Weights of a small mixture-of-experts language model, trained from scratch on English Wikipedia: a softmax router.
Below are experts of layer 8 (counted from 0) of a mixture-of-experts language model. Rows are named gate (a neuron's input weights, with its number), up (a neuron's input weights, with its number), down (a neuron's output weights, with its number) and show model dimensions 192-255. Each number is 200 + 30 x the weight over its row's rms, rounded and kept within 0 to 999.
Before each expert's rows: "comes after" lists some tokens at least twice as common just before its tokens as in all text. This comes from a sample of Wikipedia text that the model never trained on. Tokens count by the router's weight.

# expert 13
comes after: "\n", ".", " |", "==", ")", " =="
gate0,219,182,158,234,205,152,191,160,185,162,148,198,163,211,175,179,218,202,160,224,229,169,245,172,164,186,201,200,234,241,188,206,147,236,199,198,251,212,216,209,206,209,207,215,201,178,191,214,194,170,214,189,191,169,219,170,228,192,188,188,244,197,204,178
up0,168,228,207,159,153,205,221,232,241,184,233,210,220,240,168,208,187,158,250,174,196,199,218,225,187,186,154,221,210,192,172,190,249,161,213,163,171,208,173,158,165,182,205,171,208,203,229,140,236,171,191,197,165,222,249,222,152,209,192,235,262,242,151,215
down0,200,191,208,201,214,156,257,208,210,178,168,218,167,198,256,132,200,232,187,200,155,157,130,188,246,257,126,214,224,165,209,173,197,189,201,236,204,283,187,168,216,237,152,205,173,197,201,172,214,240,173,216,183,205,204,204,227,311,182,250,196,147,216,154
gate1,193,225,201,207,227,136,184,251,193,182,187,250,181,197,153,148,185,216,195,209,221,241,152,175,197,229,174,248,213,248,210,206,192,243,192,242,203,222,153,225,269,192,186,196,220,148,174,130,166,210,194,209,263,191,196,209,191,165,199,220,227,207,230,216
up1,166,232,262,159,154,182,184,209,222,258,204,178,239,190,239,179,203,169,220,235,200,137,192,221,191,211,126,191,243,206,167,218,220,198,179,144,208,248,221,192,174,241,197,190,240,296,170,230,257,160,123,121,197,193,238,174,208,196,167,164,231,184,203,165
down1,181,188,209,214,191,221,194,179,243,267,221,133,187,215,215,245,209,176,171,177,197,194,208,216,204,192,201,212,235,190,244,214,223,195,187,185,176,32,236,189,181,190,207,261,199,197,207,221,194,203,212,268,172,205,158,184,171,255,219,180,204,165,209,204
gate2,228,252,241,195,151,166,163,207,171,221,211,206,212,212,224,236,219,191,168,265,183,208,159,197,234,242,217,208,193,196,179,217,264,208,172,213,205,194,230,240,202,118,214,170,185,247,176,231,235,203,208,266,257,221,210,207,177,137,153,196,206,196,225,239
up2,195,188,245,139,117,181,197,160,165,160,192,237,258,231,169,197,236,207,179,284,184,207,176,244,233,187,254,213,191,203,192,167,255,196,177,184,218,194,234,206,172,158,183,179,177,244,122,183,230,219,228,244,187,194,182,187,159,183,180,194,196,195,228,192
down2,175,242,186,247,178,200,201,213,219,235,187,167,204,185,195,205,206,133,255,233,264,287,202,189,220,232,223,217,222,204,236,159,270,204,192,233,228,131,168,149,203,214,188,232,186,193,253,189,179,181,217,200,208,232,177,180,221,176,174,164,225,188,252,215
gate3,227,190,154,187,188,147,181,203,184,249,152,218,204,183,207,163,207,117,172,207,192,201,216,184,206,231,185,231,180,191,205,167,208,236,158,158,215,227,166,211,175,186,176,218,215,225,166,208,197,160,177,147,228,175,198,160,251,198,196,199,212,208,211,256
up3,207,179,205,163,252,284,212,191,149,182,242,261,225,245,207,147,223,221,150,196,181,175,182,244,184,205,238,124,221,225,201,205,216,167,227,223,111,203,258,220,194,230,216,179,219,234,248,186,232,191,191,214,167,196,242,251,160,247,143,183,250,201,214,186
down3,240,177,203,225,173,216,123,216,225,153,218,239,215,224,217,184,223,233,222,203,173,194,225,208,172,181,231,206,173,198,264,223,170,201,174,158,196,169,201,186,140,205,219,214,249,193,223,161,222,173,140,208,194,175,261,201,196,230,168,205,186,201,222,214
gate4,167,212,161,291,216,168,189,200,227,205,250,204,183,168,189,151,246,177,198,198,197,232,197,166,163,199,212,173,223,169,177,181,223,217,125,223,207,215,211,184,191,229,176,216,254,213,198,222,286,182,197,206,211,195,209,189,180,259,224,208,164,225,211,198
up4,220,208,269,159,186,219,180,192,194,197,205,176,157,182,198,206,128,168,213,199,215,192,182,186,208,198,129,202,270,231,157,180,224,237,250,168,211,200,240,229,159,136,169,184,226,200,196,149,146,192,168,213,215,266,190,190,212,190,183,194,239,220,228,215
down4,246,238,235,223,226,190,142,239,198,217,166,180,243,230,193,212,247,235,257,220,217,196,224,231,165,165,196,209,216,229,193,152,244,216,149,152,270,53,200,202,208,208,198,207,227,205,224,188,154,177,119,192,237,239,189,198,160,243,193,204,166,143,175,190

# expert 22
comes after: " as", " was", " of", " is", " became", " a"
gate0,206,218,192,197,182,224,205,252,176,226,155,225,125,192,177,147,221,228,226,171,164,140,237,228,186,114,212,225,198,244,196,194,144,199,233,189,213,217,187,201,208,128,222,189,221,167,175,229,194,230,249,176,218,156,181,168,236,194,156,147,172,185,237,226
up0,164,200,247,196,244,232,242,120,168,160,222,158,229,186,214,202,223,249,190,204,205,203,172,186,202,202,194,166,234,207,259,144,214,209,225,200,191,182,211,161,221,168,185,168,230,174,185,150,227,227,240,133,211,174,192,148,209,167,170,186,225,237,264,187
down0,202,188,212,180,227,190,264,225,204,177,212,175,163,214,217,170,200,185,203,185,206,246,210,223,169,225,239,178,175,193,203,158,227,248,210,201,217,181,130,240,206,235,249,233,261,211,161,237,170,163,147,193,231,185,155,238,253,184,210,221,190,207,192,218
gate1,176,190,228,242,217,169,185,185,254,185,170,166,182,175,212,172,189,203,188,188,217,195,178,172,221,232,166,221,196,226,194,156,189,195,174,168,220,214,216,148,211,190,128,257,211,171,184,212,225,167,181,239,192,203,211,179,134,188,198,185,200,241,185,264
up1,231,221,194,171,208,154,260,198,271,205,185,213,183,122,216,181,250,195,181,182,253,191,246,146,221,228,177,247,184,221,210,171,185,211,194,202,177,212,190,207,214,215,178,211,176,204,186,170,208,173,226,170,216,193,178,191,179,245,244,178,182,156,155,225
down1,234,206,210,196,181,204,200,141,185,167,213,240,172,182,207,185,200,254,213,208,151,221,183,145,169,174,216,175,168,206,201,272,198,206,243,225,245,183,177,222,182,168,195,202,150,198,239,175,166,191,160,195,196,190,201,219,139,171,219,139,181,183,230,194
gate2,207,192,170,212,187,170,173,252,237,209,224,295,197,217,212,215,222,248,207,180,223,193,168,174,201,190,205,192,177,199,209,156,171,198,182,199,150,227,226,188,202,124,198,197,191,194,206,200,215,218,193,191,208,179,239,223,198,204,213,183,214,250,177,220
up2,218,210,191,193,173,223,219,220,191,177,185,203,220,207,210,197,191,178,197,174,216,192,209,195,223,186,239,202,156,179,215,279,186,172,165,268,224,186,217,213,150,175,185,216,209,190,179,207,184,234,202,191,216,232,220,172,219,199,168,280,192,230,184,166
down2,207,179,182,182,220,197,158,181,215,227,239,233,172,227,163,170,239,241,236,179,208,151,261,185,205,223,198,209,226,183,210,162,155,257,199,193,151,179,193,233,155,207,191,178,186,153,157,162,210,174,242,168,178,239,215,177,194,237,228,180,215,266,224,278
gate3,240,228,168,189,219,194,205,209,152,185,171,178,156,235,253,205,151,190,242,158,184,226,135,181,179,274,213,207,218,181,172,233,207,196,203,153,209,266,211,183,215,140,212,182,176,174,216,155,275,224,211,183,215,205,179,184,204,200,212,184,199,230,239,209
up3,210,238,194,227,197,153,206,173,198,155,207,201,186,169,169,194,212,196,195,169,177,237,192,196,207,181,189,203,196,159,240,221,225,171,158,134,257,196,194,175,180,215,243,218,207,173,176,205,192,220,179,220,196,211,184,133,200,189,218,245,234,266,208,167
down3,177,176,186,178,204,196,190,170,214,187,193,154,226,217,202,212,185,222,202,175,167,240,215,206,240,236,180,207,207,252,213,210,124,192,229,210,224,293,189,225,217,192,231,213,176,215,184,224,212,211,204,217,197,226,194,180,166,216,218,212,192,197,204,177
gate4,187,190,199,226,213,211,284,212,207,237,242,159,214,194,151,254,168,245,256,222,158,198,211,247,198,221,165,224,228,131,199,181,163,214,161,136,234,214,143,128,150,193,204,224,172,208,202,233,252,183,215,211,173,181,172,175,225,218,230,251,207,184,228,188
up4,182,202,204,163,144,230,222,204,158,230,201,208,158,160,192,211,182,248,224,206,200,165,190,246,206,116,193,209,151,212,157,229,166,170,201,181,199,236,240,244,238,205,233,189,233,222,198,191,226,182,153,182,168,169,173,185,176,229,210,182,138,248,243,219
down4,199,185,202,163,203,200,210,223,131,211,228,215,241,195,218,199,257,158,198,221,171,186,151,109,181,211,176,168,151,218,170,212,228,220,185,231,178,263,169,199,235,268,218,190,179,152,218,209,235,173,179,191,225,167,190,227,244,149,143,147,187,175,211,182

# expert 31
comes after: ",", ".", " The", " that", " where", "The"
gate0,237,227,177,173,219,205,152,200,211,181,206,199,128,206,147,225,222,246,164,199,180,188,247,273,182,131,194,200,167,171,155,264,223,193,154,209,162,228,269,179,146,201,202,196,178,168,172,198,210,209,245,207,251,193,127,215,236,236,221,202,156,247,183,143
up0,221,213,205,243,241,154,184,234,196,241,205,220,259,223,158,253,212,213,200,178,239,214,179,244,222,227,241,194,206,225,228,178,234,238,177,162,247,197,171,214,262,176,226,191,209,234,234,195,231,196,190,180,188,146,255,224,161,179,197,208,172,162,255,220
down0,186,217,166,172,192,258,168,195,205,207,178,216,198,181,146,229,176,191,209,188,129,180,197,232,263,242,272,266,221,203,185,200,242,189,221,245,158,188,182,233,194,185,189,250,206,270,196,194,199,120,188,164,240,169,258,218,192,216,225,177,186,180,228,214
gate1,243,283,164,207,190,185,196,173,229,182,192,192,168,196,210,189,198,238,182,205,209,195,227,252,166,210,198,255,183,165,195,209,199,181,213,242,234,224,222,127,235,179,240,179,174,169,192,197,154,257,199,188,177,220,174,214,165,232,225,213,158,226,137,145
up1,230,147,189,209,201,220,163,155,178,183,227,204,204,198,229,175,196,136,191,146,198,189,178,177,247,191,226,247,172,213,196,193,181,235,141,236,240,171,146,232,208,229,238,206,176,202,237,217,224,195,200,188,209,280,215,184,204,172,249,187,201,168,216,207
down1,180,181,238,191,198,177,197,208,265,128,164,162,155,219,178,208,239,194,171,171,148,195,237,156,170,172,234,204,192,195,191,194,140,227,209,211,208,300,201,206,228,267,236,184,248,150,199,229,184,168,138,195,177,199,178,158,156,204,251,251,158,210,213,176
gate2,242,199,144,159,125,153,234,207,238,208,207,148,213,249,157,178,192,190,217,182,210,154,228,238,186,228,247,231,155,151,194,234,179,163,214,197,241,210,198,181,155,212,249,182,189,269,137,189,208,188,204,175,161,161,145,198,186,173,173,199,194,219,226,184
up2,205,172,221,178,228,257,196,196,170,183,216,218,205,206,277,198,176,210,169,201,166,199,168,162,185,183,167,177,220,230,253,227,170,196,236,172,193,211,141,272,187,182,175,176,183,169,208,208,241,158,213,186,194,244,215,149,177,179,211,199,188,196,203,189
down2,150,222,212,185,211,233,138,199,178,176,242,202,207,190,206,163,212,199,219,182,217,186,181,168,180,192,198,190,189,237,174,160,218,157,213,180,214,374,220,222,197,202,209,179,183,232,179,191,214,257,212,165,207,186,220,231,192,217,205,187,150,185,158,206
gate3,242,190,213,182,144,225,198,226,213,208,192,186,129,213,220,178,232,266,152,187,179,191,206,191,192,198,197,183,199,215,227,239,161,192,220,222,174,225,229,193,185,244,191,195,241,203,163,250,223,236,194,164,205,201,220,177,246,219,152,260,214,206,162,196
up3,221,217,158,240,222,189,181,168,157,177,194,178,246,173,180,188,144,175,207,187,246,190,163,196,224,178,243,214,197,189,207,164,254,269,184,240,230,208,172,236,220,150,188,191,183,202,228,179,195,140,182,200,154,181,160,200,182,134,213,143,185,208,254,157
down3,189,193,190,186,184,149,186,191,217,181,274,198,194,218,188,220,187,203,196,198,150,211,167,177,230,174,158,230,184,199,208,146,205,194,196,192,233,285,217,197,239,192,244,164,189,221,205,219,201,204,207,183,198,219,179,187,205,211,203,188,126,226,201,194
gate4,211,178,208,222,195,218,207,280,221,180,206,130,243,180,139,300,222,199,197,165,173,245,196,164,194,204,226,229,223,183,228,242,237,197,200,246,236,213,211,173,166,170,236,147,130,177,208,220,213,241,178,200,232,208,167,201,220,196,244,176,209,179,165,247
up4,172,240,230,221,220,222,201,188,189,202,196,168,204,219,193,182,187,212,180,194,176,220,205,217,197,247,216,203,162,167,193,218,187,167,238,205,153,210,224,156,209,264,205,181,212,163,146,162,150,175,185,164,194,113,183,216,269,151,230,234,184,174,189,133
down4,195,175,194,175,202,181,237,176,178,194,219,197,205,251,180,250,266,235,244,188,226,192,188,221,143,222,204,202,225,192,170,236,224,157,205,249,230,121,211,168,184,211,216,227,175,244,196,224,187,169,226,207,226,209,206,248,190,205,176,189,199,187,221,238

# expert 3
comes after: " the", "-", " a", " an", " his", "'s"
gate0,251,189,156,164,202,247,182,230,193,198,163,181,171,239,173,228,150,212,216,210,169,210,273,204,109,196,167,205,214,185,185,187,182,232,149,169,222,210,211,206,193,111,166,173,221,214,231,246,231,181,144,222,183,221,152,198,261,182,181,191,210,180,194,184
up0,258,163,185,189,202,242,217,210,234,201,188,222,256,172,226,148,176,178,206,200,179,242,173,187,216,199,188,208,219,153,232,227,227,260,220,225,247,217,186,190,163,212,216,133,215,198,168,202,212,191,177,209,177,215,162,166,220,226,155,193,225,202,217,171
down0,186,170,238,205,256,233,167,144,206,216,186,212,191,177,171,174,176,203,231,226,157,259,201,177,219,204,249,228,208,205,197,266,196,195,192,161,186,180,178,201,190,189,257,229,238,212,197,180,203,196,233,205,198,228,163,197,153,212,182,174,208,222,159,210
gate1,144,184,218,220,192,195,211,208,141,184,264,186,190,156,184,131,211,256,199,206,215,167,185,240,218,162,177,209,174,184,210,196,179,210,209,164,186,220,222,228,186,188,197,189,191,150,205,168,193,197,193,185,146,184,244,217,217,219,200,213,289,216,185,218
up1,168,191,226,206,189,164,210,191,158,201,247,166,219,193,129,197,206,248,182,221,208,174,205,179,238,208,190,203,232,191,189,212,189,160,206,159,193,218,174,198,227,248,204,162,185,189,201,219,156,214,197,174,169,216,230,232,240,188,225,223,168,139,189,137
down1,171,251,226,231,202,236,173,140,305,271,219,229,204,229,231,234,198,222,209,196,244,242,207,191,186,195,225,247,208,152,211,192,186,226,212,179,256,138,194,200,205,185,165,168,186,187,218,197,202,203,192,258,221,205,184,174,190,206,213,184,200,218,215,163
gate2,246,196,131,227,227,193,173,221,166,167,121,134,201,223,165,263,212,155,222,270,197,240,200,212,165,220,237,224,179,282,193,150,195,164,177,209,227,179,169,163,189,183,196,194,141,228,183,207,193,187,212,200,200,236,166,217,208,183,176,256,201,223,267,229
up2,175,183,237,174,222,150,274,199,220,171,172,179,181,189,216,197,181,200,197,176,162,171,189,190,210,186,236,225,196,203,195,185,224,176,209,184,168,183,178,237,241,229,233,200,193,169,194,205,187,253,200,203,179,239,178,193,163,173,246,247,183,202,224,201
down2,219,230,167,180,144,208,168,226,228,237,167,195,235,143,205,170,156,208,233,209,150,193,200,279,190,222,186,185,194,164,218,222,212,196,193,209,114,252,196,205,204,188,216,220,232,105,204,195,241,209,223,267,229,239,168,220,257,209,199,155,176,177,217,214
gate3,202,208,171,228,219,189,141,227,265,245,205,239,195,211,201,198,197,179,203,192,236,218,186,234,251,179,258,240,211,203,157,144,199,184,241,232,193,208,216,234,220,205,169,230,233,164,220,211,176,158,204,222,169,220,196,190,125,207,178,183,187,185,175,211
up3,139,250,149,226,213,260,172,235,245,234,234,235,251,270,203,192,159,164,232,164,210,234,239,221,166,205,115,223,182,158,157,197,197,171,203,212,160,208,179,235,202,242,166,169,210,229,224,202,143,174,222,199,219,196,194,248,177,204,141,187,234,196,208,194
down3,184,173,164,158,225,217,247,213,228,207,214,196,171,239,247,277,222,232,149,191,239,205,149,208,186,269,187,250,194,173,215,203,222,231,158,203,217,164,263,175,193,216,179,231,155,207,276,222,229,136,278,238,198,189,187,188,206,220,201,228,187,196,252,207
gate4,205,258,225,197,160,194,195,183,151,225,234,259,241,205,195,195,161,196,143,140,216,219,227,251,180,202,171,227,185,202,165,189,173,241,224,234,226,193,159,150,156,224,215,214,266,175,199,227,210,214,205,223,188,232,224,184,174,252,208,205,212,261,200,173
up4,154,233,210,184,177,218,168,208,191,221,240,239,266,145,294,226,201,216,241,186,188,242,193,230,199,186,264,150,247,225,197,198,207,159,170,176,139,206,226,230,193,244,215,291,211,191,209,158,210,160,207,224,213,248,175,169,192,226,197,218,171,191,204,174
down4,230,163,198,216,181,214,189,210,197,201,200,200,251,189,192,211,203,220,226,222,135,178,179,194,246,218,201,179,150,219,183,222,245,136,202,163,239,194,194,184,255,152,162,201,174,215,192,162,184,234,197,193,200,185,162,179,180,244,210,175,201,245,156,194

# expert 12
comes after: "\n", "-", "|", ")", " Date", " information"
gate0,213,245,229,199,191,244,191,226,177,232,216,182,204,170,165,192,167,236,200,193,247,225,221,190,145,185,155,217,180,186,159,173,208,237,207,243,238,171,142,200,169,141,172,194,201,243,241,204,232,209,184,236,223,222,214,207,224,226,189,140,203,163,207,148
up0,204,179,208,187,188,155,206,215,198,258,148,185,208,207,213,228,200,220,221,172,167,232,182,127,149,224,203,198,181,199,216,219,205,212,215,170,173,238,191,145,197,179,181,177,216,160,229,230,232,206,171,167,252,218,200,206,218,265,163,238,192,209,219,189
down0,255,230,158,235,215,188,201,232,238,178,145,184,231,206,243,227,156,146,196,236,220,228,175,156,180,187,199,217,198,173,180,172,178,212,149,175,226,185,251,210,187,213,199,229,221,222,231,187,224,230,182,197,232,213,165,172,212,263,214,198,241,96,202,167
gate1,261,223,226,208,143,196,281,213,175,187,196,212,217,179,218,225,223,199,232,179,217,179,230,141,206,202,147,225,184,219,201,217,251,211,218,181,142,224,212,198,190,125,156,170,249,192,183,205,197,167,183,195,199,182,208,238,161,152,196,203,250,198,179,177
up1,260,187,213,204,185,193,189,146,183,187,195,270,265,174,231,212,221,179,261,226,220,149,161,149,239,147,212,192,180,228,151,224,218,190,149,138,239,224,144,208,224,171,265,205,232,233,170,200,133,154,219,200,208,222,181,181,194,229,190,168,189,215,177,166
down1,204,214,164,189,175,229,187,178,195,219,227,163,210,212,205,179,130,179,168,206,192,201,199,163,242,201,247,212,195,232,211,290,231,232,168,173,177,246,218,178,176,192,248,167,186,228,204,188,250,219,180,255,224,182,235,217,239,183,198,208,157,215,218,185
gate2,202,138,216,208,156,226,170,201,221,133,163,212,163,171,249,178,180,172,236,181,254,202,178,151,191,179,163,215,231,186,184,129,224,228,170,155,171,204,222,213,215,188,145,173,170,176,199,222,189,228,174,168,198,196,214,200,157,194,225,220,239,256,176,199
up2,210,242,236,159,212,140,248,176,201,192,168,188,203,191,229,193,184,173,281,203,166,244,188,209,202,181,231,193,169,227,187,175,159,231,178,172,186,191,227,198,189,182,179,191,177,218,183,163,166,249,224,197,256,144,170,189,199,223,158,249,165,187,193,230
down2,191,182,197,242,130,210,164,165,172,250,266,203,168,223,161,277,151,231,187,223,198,193,208,256,197,171,247,175,222,257,217,213,225,192,245,262,200,220,196,179,176,262,161,219,168,232,220,248,164,194,179,194,211,196,259,202,213,164,245,202,201,212,203,186
gate3,181,191,207,163,204,225,216,223,169,247,191,176,163,237,183,256,184,213,196,148,187,230,240,161,198,257,227,229,250,218,206,188,166,220,131,199,144,220,175,228,192,178,233,211,202,196,153,174,200,122,147,163,189,223,166,212,298,256,188,223,206,218,198,228
up3,210,245,200,175,220,187,165,197,241,240,204,148,166,191,221,233,180,219,187,150,221,226,116,213,207,179,166,243,136,147,179,212,207,210,240,228,182,188,213,189,223,240,205,166,199,189,201,239,189,144,184,230,248,216,186,246,168,215,201,176,224,146,198,286
down3,162,176,146,173,187,162,205,192,211,167,200,209,208,186,155,243,200,238,207,187,183,185,150,210,191,196,177,181,222,158,188,217,198,197,161,242,197,266,160,214,193,242,195,229,235,153,212,229,187,195,209,274,237,216,240,255,212,203,178,178,189,153,152,195
gate4,209,182,261,199,174,200,229,140,185,178,255,213,263,200,189,205,202,167,190,182,148,260,216,276,179,217,181,243,175,197,193,185,223,208,142,166,187,193,265,162,184,192,219,258,174,232,240,203,206,200,172,178,148,216,184,247,213,197,218,231,170,177,239,177
up4,190,173,230,170,248,172,174,157,235,163,135,202,231,235,235,150,197,182,128,183,168,209,199,218,207,170,245,214,195,209,196,175,221,185,217,201,140,199,212,227,221,193,213,203,210,183,225,185,190,216,204,237,229,211,219,151,180,206,139,243,130,218,202,169
down4,146,180,192,221,209,173,241,276,241,148,178,155,211,171,176,176,169,238,168,196,223,233,180,157,227,151,202,231,192,149,222,172,270,286,201,230,149,153,224,167,154,164,213,209,222,224,245,222,213,154,210,164,240,263,85,196,191,169,175,230,239,199,230,201

# expert 30
comes after: "\n", " ", "|", " as", " was", " 6"
gate0,222,239,231,223,175,194,207,229,227,190,198,190,250,202,212,185,229,196,175,247,205,161,155,229,210,207,225,171,199,240,221,197,160,247,190,170,183,220,261,188,159,187,272,168,223,205,172,237,204,216,184,189,183,206,191,205,208,225,232,188,216,176,225,162
up0,192,239,203,195,259,191,237,149,173,226,216,174,188,202,190,205,208,215,210,227,207,240,160,197,233,185,180,186,176,137,208,265,241,175,236,241,164,212,197,201,179,179,191,190,155,188,178,157,184,188,168,264,192,204,254,157,198,123,147,235,203,209,206,227
down0,196,210,198,221,178,182,198,197,191,137,189,217,187,217,165,212,217,238,151,193,161,165,184,206,188,229,248,146,211,212,183,247,230,221,186,247,141,145,216,217,261,194,209,146,208,198,206,178,239,228,181,234,166,196,188,201,234,231,181,168,197,232,173,187
gate1,196,172,194,220,183,226,199,200,220,194,182,192,155,241,197,225,175,172,145,163,195,179,218,197,192,209,178,203,174,186,234,168,202,210,182,197,197,215,188,197,232,155,210,184,170,245,260,255,183,209,209,149,182,149,207,168,192,179,177,170,204,181,212,245
up1,234,222,205,213,190,213,160,226,198,191,200,170,174,220,194,208,205,187,231,214,189,216,191,255,205,172,208,229,217,172,228,241,272,202,262,189,181,171,157,220,164,200,155,186,202,170,196,178,138,234,180,186,200,194,198,185,182,145,197,165,248,212,206,209
down1,150,160,255,263,164,228,204,227,213,208,190,175,145,251,226,188,214,207,207,220,184,163,211,185,194,194,167,195,198,219,260,154,191,192,176,173,196,229,215,196,169,164,229,214,157,227,244,237,162,201,211,212,160,223,220,92,156,175,178,162,178,218,184,208
gate2,275,187,232,193,200,216,170,225,244,214,204,168,233,131,214,232,188,217,239,208,213,241,205,188,200,131,198,178,200,169,198,166,201,216,205,200,206,226,211,220,132,207,195,206,200,219,176,211,190,220,144,230,283,186,156,190,230,262,207,169,215,193,249,212
up2,164,228,179,203,198,222,240,191,199,184,233,241,197,314,205,147,133,171,214,183,197,187,213,173,189,263,181,225,146,191,217,254,206,199,190,183,196,186,121,250,249,199,214,234,213,170,204,224,198,172,251,158,166,117,220,210,161,189,237,244,179,184,189,218
down2,249,156,138,176,192,203,175,224,217,228,199,264,270,181,212,217,226,231,210,240,225,171,216,263,185,176,165,239,212,191,208,169,230,183,178,219,195,262,200,218,218,167,227,213,148,181,243,206,251,221,204,162,239,180,196,222,222,182,191,210,144,166,172,146
gate3,137,131,158,189,216,165,206,183,193,208,191,174,129,197,199,213,198,171,229,186,203,248,237,250,211,228,186,223,178,213,234,248,219,263,210,194,210,217,189,179,223,210,149,201,226,178,181,220,189,194,189,170,212,224,202,161,218,168,230,182,162,166,197,192
up3,174,154,203,167,247,208,232,178,225,201,230,223,237,245,213,182,197,194,219,204,269,163,189,138,225,208,193,186,186,201,212,196,210,189,195,216,224,187,163,208,219,209,233,232,176,165,251,197,202,210,219,194,165,164,212,188,185,166,123,226,184,159,208,164
down3,235,202,205,200,210,155,219,218,184,214,257,189,202,189,181,191,182,190,215,191,192,217,181,244,170,201,260,253,267,193,198,160,176,209,189,265,152,106,213,199,236,218,188,214,196,235,202,228,186,235,206,193,179,257,233,177,171,202,171,218,191,168,235,178
gate4,199,201,206,196,212,226,182,130,224,259,258,188,233,136,211,189,240,204,229,265,126,250,210,172,173,211,165,224,194,200,195,207,162,147,209,163,219,245,185,257,197,236,214,177,214,265,251,132,204,166,142,215,225,181,222,205,179,255,184,208,255,163,183,199
up4,244,144,152,242,215,249,199,149,236,251,213,211,184,200,189,158,180,180,238,200,181,127,151,183,190,192,180,153,211,189,213,233,235,190,207,175,276,211,229,216,238,136,149,215,213,202,185,157,226,201,205,216,187,193,155,214,156,172,259,190,206,234,187,185
down4,209,161,267,234,165,175,165,138,227,192,199,194,128,110,144,196,204,185,185,195,173,195,203,195,202,197,170,216,207,179,218,192,211,207,229,191,237,185,224,256,253,210,186,233,169,190,223,171,243,159,230,184,202,227,230,168,256,191,136,197,200,230,181,190